Below are experts of layer 12 (counted from 0) of a mixture-of-experts language model. Rows are named router (the router's row for the expert), up (a neuron's input weights, with its number), down (a neuron's output weights, with its number) and show model dimensions 512-767. Each number is 128 + 24 x the weight over its row's rms, rounded and kept within 0 to 255. Numbers have three digits each.
After each expert's rows: a language model's description of what the expert responds to. This comes from a sample of Wikipedia text that the model never trained on.

# expert 2
router:126075094128134192121132182149140164103117121106137156181127151082107110150128119143153165150108097128113161086147125145106096136143112107129136133127113098116127138154138135087112155111113120108153126129108111126104134126137122134112103175130126144108123121137139140169153130077093156155120099087166107159156160133154158126115106120119102096141147144158116110117165145126119079120118070121168128112078110133133129168160143137146167129143159128073129142109147093144107144091117140101159112109100134160144130146155115130147109160155126120141113121144120123188073101127111145135124107155138078109139126122111132125155131154127153112119130160112105093117162090108146115113132186131145119153120129142125130133125133125119137124138126155178105173130164132142158110146130054
up0:148119137157136101137143136147129180126126134113139101141104133149113126125129121133146155090101122071141119189088112157145082144136138139125141120139142115100110136154167097081108117100070136122162124129105167107089125119195121109157111115146134114107174130163137123147131091150070107112112097137125146130162083155111136134141128104138124150158158157149118113123113080165124100093139147144155142110157124129107127106135161112137123151149123122120093162114134123081095106127112113133105142113108125113125084098113102108120110140128130130106138102115114081117154120127140117120148092092132138146107100132109116191177123120133103158114096146125144155140118078147148093132121169155125144112102133108130139117118157131109193115126115143135126179102177125142170129142119084
down0:150120154147164106130135123155166143125154099121189055126143115116128102134137145113124149125143138109182168080183121145149151130130145110145131184123130125133114120124099104105096138163117121145134118141138114102174128133064146129122127151152112118124138142125146137169119127118120138101117107143115083084066134173091154141124073125152131145165177118073139149108134089126117134126110137158122131086128167104129091098162127107135103091102155074150146162136167127112142113126161098182073121152138114144100150117125124148147127137098188116154160132127144110157099110137095104144126144137121051127076133129078089110117115129129097119116076111093142117138096144084113117112133144135123128153162149097130145164141157125131115108145117135132118101142117114132173133164139131
Description: Mid-word pieces of non-English names and terms, especially Slavic, Dutch, Irish or Latin, such as Drag-utin, hrvats-ka, Institu-ut.

# expert 11
router:113128132140138128139090155115100159121112175121115121123154163144167107161156118136166164127118135161147119117151104133112100112148138096152140168155137130117114148161125161133152190093118152075140122133131127124116146169073054073145117117108084142105102140109130128135130132111106132139069120119140155126157115113101121099073127135142109146132134152131110089142128151122097150126132131131149156147076181096125075072178117126141118139146132123130138140136175161158133137132124084108129113094117155131135120180125144165144097117139137109111150141137160120106123119128109157128151118130121094103095158124122102131108124155113116079141125146160110121149121090095160131148130129175148070182110123103112127124113118162115140150177130146116122115106107131164110114122137164
up0:098126132174158141133091120150168159140130111118131080112119125146170108109136139138128136103114093117118124129134108097144132140126129127098100157176109151129182141091127154099163147162172123112132093068116119102150141160100122174089166152142119110129150131115105138114143144161132182150146126111131139137141102127120162096145153173085108131147150162168075127095146158139092096116138089099120139127148138170138151162152103124145149126125107114125139162100113126131118101151137131145076125102134116126143144137093149091167161140174145159101133112120111160092129131159186139126126115156131131106095170125120105116137130146155147105117122111154141127173122108118118185138153137155104166116118152116153136163136167101130151139125176126143101081089126150133136139120108098
down0:097125091143147110159125130113174112139116125135131115122113144139138105110130136129096114119118151108091119156085089163161161170118120120131139096148115113147132106134111163090125150123143107148112118168143142147162128112143149143129137125141102104113136057154102155127119154103082091112125126092134118122135126144150133106114116152126125152117139116155140133122125148101080113101111067157144137161079130136140180158156149095105122121172172154127138117145069117120152086129085135144123063114124178171155115139130105119139180119142117144150162140084132134140093131102123125152122152118112118131143147120146143072154117121157138142144146111117145151088155122141084157148143126075131097121124098127149149150130140137075117101086138102116087094140123120164129130116128130
Description: The definite article, often fused with a preposition (of the, in the, at the), plus a, his, and subtitle-opening The after a colon.

# expert 20
router:125096123130107114131100122143190144098102084114122117178149126127101083165114122129113174154160106167132142149109136140130135083169088102117129122136135049109128135173117136109105161149152123101102127107103159166128145126101087100143111151112127095103131119128144156124118109109108185180118130096126089136160099128113149111122137110115187160063175157137079119151102158137118104115145126124146099111121121084127127136165126139155144145120081129111159144111110127165135155097116107104126118144104148110123156160124152132148112147116126096105142125140124108084101145149143151175171126099083160126133114124088121108130109154102131084131138137118158136136151123065102114088108128155154115164128123110128101140132117158130135102125116151137106148148130117170123120112096136
up0:102127110101129110140128126134145116117107130120104132162155138118124179111147099128127109115150129091112171130110123113121112145165098149165121134123096140130069184116135084059154129091115133112134115109133128158132122104121079089139155116112132114111108116149118110080133143099137093082113082130079138114132172090099109156081136115102152146108179093093073114113158125160094111137162114140137126122112139136120124142101130139173136152148159129134128171088161111120103126113128140120135145160045128185121107164128139112135154133164112115154115124141124115100139124139128172103130127093177127138122101126169147071108144141127098111125130113096139106148127139076124141149085120096099113175097125156092111116165140113133166120171140175090076149152090134118107124121136147
down0:132130129148104145138150125154114092142145111136122050090149092138116148140143147150111126145161145104144089119149129126091164140098115119142094134123136143135114114135165146141136136108131104149107091146075131104116136153136129141154110170166123128144114135126137143140112110105201102147146073088162121151121107077131100187111125120126169117119160157117125126102183099124139144131138106123152171093108113108130135114092125134125104106139126117159122099149106139091143145191133134142144163131113157134147145123098104163151164175160131131139144131114158137156106164107159133130128107138132090175128103144121140086157090134104108135123135144120128124147138135157094133108104126163123121151118108095154115122176159128130141144139093110111136125064106161112137150142113083
Description: Common and technical nouns and suffix pieces (-ation, -ization, -ity) in science, biology and architecture text: development, water, expression, education.

# expert 5
router:122092103137128111129141146154089182155136119097132117159146177164134129170125121149119143120089153157132118088130135106108090117117138129126119105126136140136160123152135138126128125134105118124182131106085172172122179149134114131094111162125122168113139092140125158158115119186124143121169129117119121149142119152126128139104149091080106145134135145157108095107112102153107098147118110088132153132080124150133123162156126152129144140121091141126109135104134092154115111108100054114115127099167127100102144102152130159179146122130115094125121124107122112125143128121125105105103114109118148153120129128101126174164121112205126147137104160118092101137154135166126157148138157179205126118151101085144113132132103163128101097141113125162192111120100112117104070115136143
up1:167104132128134154130168144142136118130147109134119131134122154104117180104070113122143127141115131120155173112106132088100072123081135145115148136162128166120159126138088073111120123123156139099130119124122141131127129122117100131118141103144138126138125101146107108184127126126118142135113150120095140138063131154112085118118133164127103071153146110143102145134145128100117161169166147155154184125121131090110161148128103155170117131110125130163128077107147139106124124139122129129109116132153128111129082159133152170132106107105152146116136135145114114151147116138143120136123116138128118116129109144137128119131101162152108124146125126069119135121158169113139078146121120108126122155134113157162211111166133158170093161165114100075112125089120139098126125080124157
down1:134104126117097120158134120158098111140133150174128155157124103116117139134154123134125100085115145144117128135120137127146110098114127147144075097154111138116101104154100124138168136122092094119187172163093149121092149138085122163161129136129119158108097140139140128185171145120138162170119131147095138143119141143139113141123106137122119155155139161182125139108144145133110094118111123134141171105149101135101194141137119179130130124133140090151082151106079100128145147154105102113138135138110117087158126135140084095124096130122192151127113144099092122119142098091127144143080176145157098132100096143138118125098148133127095128097085119122110164093153153146139134165139087145117197128101116111127163129160120107183099145125121118085166127095152132123142117095150135
Description: Surname pieces after first names (Davis, T-rickle, Nem-echek) and word-final pieces fused with a sentence-ending period, such as ing., ers., ion.

# expert 4
router:131141141165094161091116141090139129126127102135144115131139139152125123145135111098117089131169092147071139087183132110144122137128114114156125124118104094098119153136125158116130097141117140102137136107150138152147139172119081139148129099134161155139160134138146147101109132119144109152106127116106147107150135113119165164087105114125118135112118095133141142119110136179101096113150086155125143158120107137154114119137060099118120145135111131111191111140079105158141158100135113155127117111165142119126137124104088179157117148161136127132122158142152098182145100157116125130139120180155137117079134123128143170131136097157139139110134071116143174099081146150162119139048154115115144153129144126079080119159151103146162094154127160119107108145134121156123108100101134
up0:088143121080130125138125091120150134150137119183144163116148129132093133123168151150111105099146160132080120145094144107101128103145154131120142137155115131100106124071084147100185098161134168101173138109108100166112172158119106142154174118156111154133125107140111160130153144140126168155100115106138095127131157119100133144123100150148109174116102138132178162128161128162130133156159156108096120143072114159164084141133108093125123088105145148102078131097144103157140145064121120120157128151148131129132131128113131110121105124117154099126122107124146174081141140082080153145130139140129113099123131100122103136115075128134136116149086113089062142102145145161154075115141147167140071154135135100091096137153112113107134106139135126164135120149133151130131139153114130
down0:073110148123112106142150130142152091094105112107080152177155125151137153150082132117157156110119121140161151117162163129105118127110160112147182099154148122146146114150118165142154129140145129103143179131133144139134120151156143140130125153127122148143127141165140128106082143152127111126130157091178106096144143128108098141140127080146146154102154115150109132111140144165142119154113104130103143148129110170120128130145110161141113103181123183109149141094114133077134111147115160122108097132164095137112112155108123130133162127114118125113107153095155130106157065147138124116151142125134122115130123109131126156150131089096126151077117131137132130156113082110110144166115096103097098130120124121147109067164119083136125109144104141109118108106144153100104132115096115
Description: Tokens that open a new line, table cell or list item, such as paragraph breaks, "(", "in ", "| S", and first digits of years.

# expert 1
router:134102111187121113143113105112115142112147131135153131150109111157107130132107105152146145127155169141107123134157152098176116130144144122133163146116097135119106118108108108121106142124115113095141102125126132144127098125106131101147159140109135164177104130087138131140132126139128154139138124100127136141128092104160068103095199111143107121131098137149133102145138168137092136142120120126150142121099152082128098148109125127133128153146120132145126103130081114130154073109103121107108135115122113090144120151143159118126104146151139112087116139125140127106094151142109112142142113140110090125116223125091163107124135074139136109117093150145112104161161132112132140159123128150104093108133158134133127099187143109099160151133129155168142124104135117098078118110141118
up0:126120136157160108143159122090111173116096104134124087125115123131078103148142101123107121138127136145135124157170111111146123104136095128085143152126144103159111114109121180132150113104096129144112118111141168161128151073138100159142151135104125144162118096152142122078121117154155113154130108128107121117109141102154135139124128144147144101115129112088116158148146134114134138140163128149106104111126121136145145150111132136105159147120118074208116132169117098158123148152129134120125113168136121097126106087136146135125088084138066126131086141135140101096113168117099127110156103152139146123165190175087170140118100100143183117091125124137105163164146138100144101116148103137146123125163126092107144155167138123137097167120087144117165119112166120117167122144105159
down0:158119177105124116142190129130110108133161152125142182095131082142154124108131150134108128139153096123132122106132131153132152149129126152171139109154120091134093163104154140104099155089130081126139159101113101123088089132156107126129106097152141111124131126165123132120125099143123179139168074120081132123121158147120082134099133142129098126106105126143126179073139138147118137139143128143125154109147084120158101137151133138111081145161160126127146160196115133189094130139112115085165132078122104155104108144168165075136126130129149141122127157149136084084097165129140149135126145134117121157136109138145093125116143150122166108136137119099127133148122133153142151135130095073155149122119164153121113135143124118117114139111107137126135102159101118178135139137151084
Description: Verb stems and word-final pieces that begin a predicate, such as wrote, took, cataly(zes), plus sentence-final periods like "ing." and ").".

# expert 30
router:130100114176127141125123127152159101111115133107090107130139123127113125161141096162152106146116169116137099115114100171125140069108101125124129141136097093075138097130121120119144177134101103111139085159097100147126130155104109119145133160141111180109149142111144149141139129105105153135117112128132133146149154082170127148117109138171114148165158160128102144157142137138111108139111141151114127188135121141124110153141179136088104122135115148127121181111134130135165144132136097135094137147129166117132148147151091104106131097128121116101080156079152122134126090142102120146157118130096124107128134137093118146119133113152161118123093139124141147134143144112118114086085154174137110132107118110145092149128114156138151078147093119142127114136108136108145083099106121
up0:105116158099152088123077125110094102123113149111169117151132118135113106103108140129144119095122097157084137108143125105115091151135135100097116109180141115180120133142167099125134130085160062097115114142097142095158155143123100145130118155140136170131143108143151154121186124109116098150147106069088123143090160097104133094126169098153114134138065124124134159138121099117138154114146104149147057104115092131109124096097159148119134080147158152142114158146092108117137150115119099070085103137129125124137117162124112119182143174116158147125154106119197128128199145096163116128131163126116076158144119111116130165167158149156113166127172130141142126125117117126133144144113119099131152162130168127074104138163095116151120130146158177153111120088135165122159103120129147
down0:152175173145148115115103107100100083125146125112103115120131133080139091116092096130135107124103178128155086095127111153136114132198126097135167147116125123134073131097064144094176153139126116149127111117138151129123143123170157142141115156110095112134165114092121112155211119116145145153126129100129104109144126140120184139149142159175155120125125122088128173112108142098173118087095111123124135149117102128094095139092122122138149112116114127097146086143178106113117143108144076143115141142113135112148134130136137103132122105129154170105131137107129122089122130141146134166134124066140141106153130112123137094127115130131151078154092163078136147121139117131096140098121101139151156145134146132153105133126139167141118118143144129107113122155113153141107117135105158
Description: Digit groups after decimal points in coordinates, percentages and table years, such as 53.|35, 6.|15, plus compass directions and table header cells.

# expert 25
router:134056128142091118142134161113127113090135161093131138129133175111146150135146138167125126144108123149124147129127136159124094127182114128121163182149130110094094121130097113130146131135080114134146102163148116141090114181135121081130097172112115109111142096117125138127150135085143149123105110133099111161128132193134163130113157130134149172112130151103142123084125146100061091136120157151136131104152124097166122143165107096096124106129144149106163127122148107147150144100132115125098089112116161101141141134134138135140165178142115112133094113098144150110126111155121163167142158104110141135087151119107172093113105082185065096122123146115138123115114130160181168116080128141131133170137098139116134143138118100108148131133121157128109122125136139147100114127107120
up0:107135154086103145096136151061116096141100109145173117099148109148117100140144141118132103151150128122097088084148128152121094135173182142106183141130136126138116163122139128109110137088108179118146170192150123135130123151127114144145122142128120131092155118127108136145131145142088122125111126143164180139175145150145148160112125091123148125119173135109105092125120173126100118154163145126111099145125127134121127114088111098122117160147106127140116102118172127119120152086110118125100143109125114114118112092128113113127102153156143147140098170099118155118118134124135126109166133130182156126144128117108170124160088097142111123136157140111141152099127133190142108101120127156144118151146132138121144123112116111085141117147090091159084105133144093153125132128131123
down0:129148137149135142129109093154143123143102075124132142128096129121109106161132108141143128117087103112130152123172141100120083164185133087074121122169113098094132115134125125129124116151102118125125132096126142160063107126150126130074150160091121150098129102130129117141112169104138150162097160131160127137141091120128164146105108145081104104163153152130138152128158155130072100133159132144184185137136101136125118139158113104132124105101117084136118121141176114124064145148093140139135147146154096112120124122125116097113078103087137088150128164130117128119141106104111176128106102155134133151124108145145113137138131089158175154153090165096109104106123147142141173100169128106110107149112158138151150096131139118138093109116133117139068150087123102145120157137108119
Description: Digits and numbers themselves, especially year starts, dates, scores and counts in tables, such as 2(022), 13, 31, 38(,424).

# expert 22
router:124139114126129145115148133119105159089102123184092150172110151117148116122124124099117114122142125117110097122116128119097087143141157132121114165154145087145134110104105143103171116125111167130153118183157111122133141176138093147148120109158120078112160104150130157095169103139102141124113113119166123121166118151120121063134163125077124171149100128141087112146136105099109120153126118163145129116151119136145115125129123147090128157108105093108149163165128092125125086156138149133153134158121156089103124136130133141119112134131102115137106172147145098122118146149157117137150056134125151087109149137113133101174134112111118097120112166119084152124082134137108114121126140100138130110108100111109131114144099115140141118157116163116120088086109117159127116121151132
up0:116095132158099168128135096135126146168116168116127120105139183145128101129133133095070096132116148126126113146099125104156162142143123148108136131122111138100109130113152134122133116150148132130129085139134133148135103105128093145124151109138139153104111144143094127157099141121135148104138113092111133151113138149135169129128079156148102094149165122065121123064115099071108139114134143158189164144121123098102089090124140122131148135118102147128153126157175101121090125135135138113138175122161136061126068120138107108131157112113166106110105118096126129130134093124135201146181164173131140138141141091107083107124149117090141177110133109135147073172113126057164151142146121092093132136115128122123138107150120119150125120156145145109121171069113160137148127141141114
down0:143153112119176122136119093090137106152130161153116156128175115121169138121163107119128064121150159142092099143094138123113109170089170105142130135167142172136113140146138115063105148121133110180141162145120117102167120116101146137114180125148146172139125139131101173153144125140089110101099106127127137161131084108118113135170144122158162128165112113118057099132139100142116135114138139112129109113135136120143141122116114137139125069133100112113131097139153152137109105126124112118152151148131084096152119157143142113137126126089108151178127111116122129145137093163162105133135148127081099169155128133131124161109108106163129096121142113153095123133069130108133128168150157125098134134065180122137118082084137077150069146138158143154169147143111177149131146123137153
Description: Cell separators and punctuation between numeric values in stat and score tables, such as "| " after digits, "; ", " $", "% | ", and score commas.

# expert 26
router:123087137141123108138151114175115111137158137135132105153169145081122110108136141139135119169133132133098177096110132128143144114157130098117157156145133149134145140135124068120110136112149099092133122136082126127122178117099101119145132149156107150138103140122117098085080125136098153148110114139140135110142154121105088118149164103158087110113118117148094115166167120158126117116141135145140112115154118159161113128153095128115105115128153159103110123119105116138108098117080131112121125190138150132125122159177099132133123116083119092109099108155170138102085155113131167109110122133145135115131146115112111184136124117091111124120116118115097109114105138112127119104111113159126144129133149089101155107120095147122115095115109128151105104093151101130112134158101122
up0:157150061120143134113136137135148131131157147171128117118084102120136108166100104096126124183137140073157169134093105144123129124118169126070165130081127137155102110108122126122156131137109122140121100147142084110080114099116163100141162122131158103138121087093154131135150110126100125115111119133161112120098152100144113124130084103083110139166153135131149121133120146139125100125087073172106143098118156120102127096152127144138080116120170145114129134089121113098097139192101127140123122117128168118126115122098147104214163085145133151126123135110108126135115077157104119120162108101128119156084129138125150125129098144113147130116122116156163142110114163100148114144158101135135118103132102103131114076133133127088164128138074108133101169128115100078178137160165085
down0:114101127149165148164099143113175135163117170111164161108126158146089153133131164153114123128123149162115169118139101098104130137159137138102140150133117126113110154127100096110069172151111162133112124148120113136101151117139110108124128171125155145086110167132113110157132148100155165131142107101176157096155123109127137140110136159128108125148186129139137151135134130077147092193134140119116155135108128122137107119152130128137107147140093139117155166095105104113124108108100173152083133139138097108078125108125104107117163152117135092147119103136140109140130103155138053143119103151144122123109127107145138157162150155130081137130138142154152143182121123125137097110154141071094139144116101118169164106135124105123127162102138123127109090129118156083162115109136100
Description: Digits, thousands and units like km, mm, % and million in population, climate, geography and sports statistics tables.

# expert 3
router:201119111137128129091137103145103122112119140126117111141115137134146107074177174137140184150159154092141141138138149139117148089164141123115151154122057099128112110117134090122139145094087146127113151139114134120120163123112093136128092156124100084129113119130074122123114095111160135192111116089144153144160127155104093106141118096134121109139126136158108121189139147128103131172104149115176130156114152120125100150134095180110170146086096053133197147111118153163119093088107114153143127128138135148126153133129138145155135125115115137138101156146118079105077108121097119127110070158138146146087104147116092128128126150120173129125138125123136111158113162100128130114121118158130123155100152139175123097121148078121165135157114139079112126136153106147124169122106146
up0:117095129104124144111127116132103075133167136092108150136168131168143176143103133139101119145108084108115126099087119160153176148130134126126149150070099111120116107113127138117165119114142141126189104114096166082130136153157148095120106167145149125165109165156128094132084134154110143130087133111168129136103106141139128146152090110108112138160120177130149164119165139177146111110133112127146122123163155097137156152068152118072132112124143136127128134164093126099137150131109106142137180146123116155140155102138097101161130148140115118104100131148116113086109155139150147140162159122100177138132158107179117115148118134141169107126128145108138135139149109129132124108139147124113109131152175141167112144157167143129132146149133124115144106103111140141145112140132138
down0:113112154091121117112172154148141124146144105120124120164179144089123103134109125115139173130132145144155096141158145126100174126152126151099148139100123112151136081105150120110128115114140146138131134142154137122121133145126136097129160148125136177116104124068137099129130123158083137114151137116163074108136152128090125122108139160100121175135109116071131134109141119121134112167156131175123105108098125133089120106110112097072104137103143149090105092128139114154121121090131117133146164123116092087157152104098167143158138167125107187088140131089131133115100124097170134153101138127155098091168131155107086092161084129114174138125101189162122110136102125126116147154113089133124136153125094147148145135115141143161128126117140118085187157083104125135097109111113096
Description: Word-initial pieces beginning with W, St, sp, p or b, usually followed by a suffix, such as Cow|litz, Ey|ew|ear, survey|s.

# expert 15
router:138138111158112100117113141121090156119145161174124117114132099089142112134128103146146149134112134107153075120117151146156140144129202122128149166130136103107118150166135146123101110140105110139146094159103160152089122162093132113113135105160119099078131085102141170135092118096111128136137144080097119167137131117178123124121117131104151117124109131153123103137123175172092127113093089127089140092120186141124117135145115138139079146130151148150143196149145114135126107134133110115129139079139170096143164139107091139133135149105130081138071134119147119104114115098122152126147148145100148113113109153120133126123150113156168112095142142127124150152123117142132140108130166116129148138122130093116101185144102122103149145142125144154105105083121133132096134107136099
up1:141104102160144122129090127140124159111131104131160118087089139163110100115144129160114141128128159125189140109132167088130133144145123130156143136111129081175112117115133098090139110134109122105145108164132151106097099116081146170130126139152139101103099134138049107093124115147116137115102138147100146164138116147136151127172096136082146089150115159129144093157138111120116128115160092138143111076104180165160150154117106115088134116142143122137132145106118091130172116133097098103115157134159120099145131098143088065102151126107140164097130122116146126119145089072113078153170114120161141089158137144118160159139121146134149146127139086118138149154149096121129093113128096168100113104127141141164104143122120132123133158098145113133108118138131109101168143093107133
down1:158155129194146131119147130150130149138099142144149126116108119104170107135142149163132130128116136124088155100137143147123113113127156135144117113114121140091091153138122156103135151139141118110078109132112125067143105152140106141110148168146163098080150130105131120095162117140113127132141126097116084139114149092110136141163117151204114122132110139094101158105104110155157123117103108084112110134124094137165123133113115083115156137107121098109152123100079148109150168125127153104138118071086111116116121072132127174134119115152127168118094146107156135148068088134112102159089088141101129155213088127140134125119110125119130129138134094132128134101069132086084123124180120163119096098150113144129089106117110140134128110130078130128158166111119122115145147090127103
Description: Latin genus and species name fragments in scientific classifications, such as -ensis, -idae, Call|orhinus, plus digits beginning years or days in dates.

# expert 23
router:175132083135126139129119093130116106122136105133125122159144131118147134153104069136129167114141101126115123157135074113114096162095143132134131150137137094118148125129113139138182166150091130142115119151170163172111142121124117145102120113144109141166137118128098144140088144134142139177088140099125141136153149118139149106106138146131134115134073120150100164117148120193111122098141155142133174114149178130149118101140131137128145131101109114118114149112132133120131142104117111129130117099120152111133120129118125163169173144104119129154120163146190123111112172144147148139119107111067113150167126093093134128129116109165161168120114193094068062172126140113202098115123123113142095123119122107117158096136115148079138142171107161146119143111142134159107097131156152
up0:136136150097113119084136126111135099131110123136121140138078124101143134123136186145120097161139161188128157114103124097128149134122151106125108135104156130101165117126106115146130127137106099116085089123132084091165120149114159071144124154142154150112141127114069102142086084114167095110121127103114146116145161130134107144106137191129142113142144125140110161105154155115130112160166141132103121127155102120137138123059189147127109138101108129147130126142115112159143110149128135106137147107117129107156162138089118107120135117124133142130118136128111130182120103120098177113129104111117138096115171156114087098158149109092131084119111118179137081112157135108182145106129147080093145134104168132105153074113146104137120175127078173117138131120112151140109127145105147
down0:135121129142161151151154134138153149083115167136081146134142121111125098150111126100093106114106107192066161130123155127208111113076141125106138134175109104100086184125137173119116132143104159115127172130153149096139118172169162148109113135128136113091120128183164154103134123127105124128090096106133093118159146127156175130148137146113149124123091121114134121139131108156166162112109147102113096105167164128139099111133093117114090114052067153096125147136106134102149117126151175104124089115114135150175118108100117103124134125122140120150132125095143112113088128114122047152182144136115143101116108179147130139135147112147118140126116140109110154153141091167086125131149101154149138122126133082138124146131104117118126145150159111149133134171141154109182121152084131
Description: Table cell separators, spaces, dashes and semicolons between numbers, plus capital initial letters opening proper names, such as T, G, B.

# expert 9
router:113150102147141118114136139149126139121091150117128178129141127140134120116126096131126094172145134129146107138133173149149167115121166124103116112127144138106133144153084115129163161091115132121132113154118114136106159138142118151108119158117122195111139109145077137147129128125142125147112138114109166140146134187105108145177104142093104144118105086148129121142123082129096132094152165182143159111082146116175110089116141151110148132159133082151137116159070096134100095124116094172130129087171101126131177167132140117184123162141091136161115146148114121154140090153085130094159127098134131107122115113102119080106121092099120154112114166101085161120163154114131140112075143108141149164095107113127135143137096130121161155108165148109106159106122102154123116101106079
up1:122121097121157122151083123145180095123132098117155144113128130136113126092166075125134124122134124133154175158117177143104116132138198103075124130128126165077111102127157092115101123103150122120164130135112159129092169122130165099148093125101141153157143103148178092079152136146119122096122162181124149148127122070111144111097135083064138158118134154089083142097104142121124134163129111144131134131134153116123142156091126128107116133112136098125155096159140097093124116174135096116132146116132147148127110139103136125115094162131150130111138165146122152122148104130131134194134121124123116118114102140181110135084111119096136186076102140124122104134121131156115169098121158150165143125137141146088088153161129107133138096091131120186066130083142113143121120092112107
down1:123083092092122158138125118124152129163140104106151092156162080126109152142151096177141121115118130140108095160108095081100143149140152106143088092105107160130132171182119137125123115114141089104155089132103136111120140107124155083125114108097141152153129121130147141147108152129149109103125101094143135143105086153155165115095101133111185094085152142099120113126096173129164133147097099140081075122137149160145096130108110117112140150128148124117086138112134137140122090124102133092129131157118100186134106117101123131154107143154138183152162108155120117120150093164119098124144103151149149157145145131139106103138131144139078122157174152139167138153122165129137132118140109120112180154150132098089095107147140114126162104140109083092113153127161113133107134142110108
Description: Capital-letter openers of Asian, Chinese and European names, often after commas or table bars, such as K|inmen, H|angzhou, L|ecce.

# expert 31
router:126079095113100135107129137182140141101074135128128118123188142137102138136128154160105122123137139151136130125131149138134086108095120113105108117147149093087096086156127132103115111106110123127119153146083155155074130159102107124147120143103164174147134148134166169145107102117112155138151126108168195104133116115156136103079133137114108173108100128113129124137138110105132127119112117145154152167145197143151135125159143144140119107148102109129177125149114114161175139112134136128123119107146153137112113139172132154089127122072137101091102167145174125148137174129155116105107121146103136138144155139110111146095143091131140113094134111128142161104103110092133155128114141117129097108123140129140124128161134130131119142138131131181138128127127174143115157108133102
up1:125110099124129125117106146099107126097122158113130140088118159123090161149111117131097089123118134138101094096144116111143124123110066107087153130123147138132131139150136139126148079103099099142138100147119155087152179086109120117086130153145123118155124089163124107145162133115127140138110179124170159116133110153099126143169102165132131136186130169141086158133144122144093150126157105120135139151187139137134180123101110151151141120149115125172136108147139145103098091114167118139166097116128165108110144132160129083128173124152139121121127116117140089120126125120131140113147145153150151150146150112117171122140105143132115135106124124127140140130149108077101139170167131123122130121120109134152143117117101132097138120156125155095127108131108150149090132126147147
down1:131130126118110166089133188159125131119115116111163120150116115125170135123096139149135110137136104144150129142123146084149128130103132144133131131177136169125089142132125142146089114106126109089164150150144120115109136099131135132145115139091150100123173123097133102177120122130112134182105124127118119154087130158136085088136140127113085089116133143160121126115198151140151084097096121131100145137102121128153114118111142137110162116130188154141169141115119142135123143107138148120110194106117120143089136100148134164100103182152120131162139129156106160111153121107157192085124124105124154136155141128125152192150100168139111138115190075159115108105170104101139154155145152130098106111142129105126080104119165147123134143124151107103137148166091133111117131110124152
Description: Section heading markers like "==" and "===", closing "|" and ")" in table rows, and relatives like ", which" and ", who".

# expert 12
router:147087118143091160143116163101160132125123123124127115095129146137162113189149115114149167149109120153128110102179133157112130101159111109102112180177124095101158118138126152125149163138114108095113119157118112134080111146069117121157136131120097163129162103094133162118127101099114137138082112120117113137173115122096103141109150141157116138122138136140100117158130143117153117098159078174164105133064136118129108108137115118134114112119125097156152140136106147130141120133090083088101115116115133128126132147111099193149109113143119090088087160084151101095155137144092176135146147129132111091160169139124124167110123146086105065146107162139099100121132121097169151158149093155129068121121122109104109117128099128097108169101146144130126096116129130157125128110144130
up1:146126109099106168129090147149135124133121115087116173137091128131137118120111112150110094124134118088101133133116123117093150108106131127093094180131063125064132115173110137095151135119113129122135157129135133098139098158126135139131121128167158151149127127097130128125086134136110135132148109135147095093138110124125154153119109091107103140108147151131151102081109128161115115094114146141165137126147160100145092145144077166083141169099098118102095107114098153128107146160155140146097114155092190152083130113103097140120127135166151145157143129147109144116144145144097151101161122117093118115100117129126128163087155123134114116138143158116135170120129094160127119115109108114137162102163137144133111137147106149144094152129144072148136131106129108115118131144123155
down1:182116147109144129115121081149084148148120141107112137142147137157125149132135181102119129148135142140085115133110138136127140113144156113145166104140109150151118103102133142166138175137098164149142106106164114152066130124165123134151121113169188165078107135129110145129098149099059094075172098144134133152110143131126155153148100116161157118129112150103143137153126132170122135109132149104101128154114088174140111105152101140200170140133140129134150135134127133059153119164133146134096136126095112120135112175172112125122105162088111158177127137139126115137138144132121083149132140150132183132114139118147134139160106114117143119165079075115137122130145145164140139148117099104146073079128110099160103127140082131149086073127132110137141118160103163132148149101114116
Description: Articles, copulas and short function phrases in running prose, such as the, a, was, in a, its, due to the, versions of the.

# expert 6
router:132146110135113094092113091125139140125104132099129130125122167134111159091143129138125205112157090159144121111141126110157160142140110116103144150112133104135150162132122125092156214162113096111130126134097115116096171154088122110120118112094132098114099133177142099136184095109188125165143121128075169119138117154141118127116124133162126090115126157104124094111105130112122124133115101149136123114081148043145096144103150159129095178118077108125132142131101082160133108117095155153137125138126129144165109162131127087144112156119128147115131137145134101131064133142093131102160114147158110117091117115110155105152113112133158115136120128154172093149124145088145111112095110122136143197116172121116143117102163134094171163125158152137135154168127138112139145142121118
up0:110112119130130124162123168123166110137128141173125134124186104084119098161130159173148111142122157156147177122150138178117127114129132163130098152129172145078128165139124137143123109106152130147117127122140144137116129107112123127121159145104123142119160121092126110114118162122112115084125139136153089127146130099093153117108179152119121160142114113111102117129127159105163093184137151153075137120145154156120123108145106092113105108117130141118105133146153109119129173141121099135111168127104162115083152106141113123152134129128151099083143126096099145109154124119139113169148118103102143067144171148102177165111139125128088100124122113163126130126147132138133181122116139122148131104125116124139130146132131125125111099131131070109139124114056109149157096111124131
down0:127118116149101132180155132109127087104115116138106129110188133128124140113140115153139116159102124120137094132103099176113085095094180165124110109091131115100155121139120142109139108153094118119102104114160128141148098125143160179161142118094175145130151130110131176125120136137129157106133110110173081148162122102128133124122134164089111187163163154102104149133148149152118102141140103102135132161159121201084134159186148090105111105115098109117134086100117151133118124154148103139117134113143144129089107117157141125137111111105107075091147098119135102128139124131119166154126130140133119122149131105118143147144103132117109135134130138162099113151123132157111204134164128143117113072141116135152095129168075101142130123142090150136084093105095158114127077081122116
Description: Lowercase consonant pieces starting a verb or adjective stem after was, is, the or and, such as s|errated, rain-d|elayed, d|igging.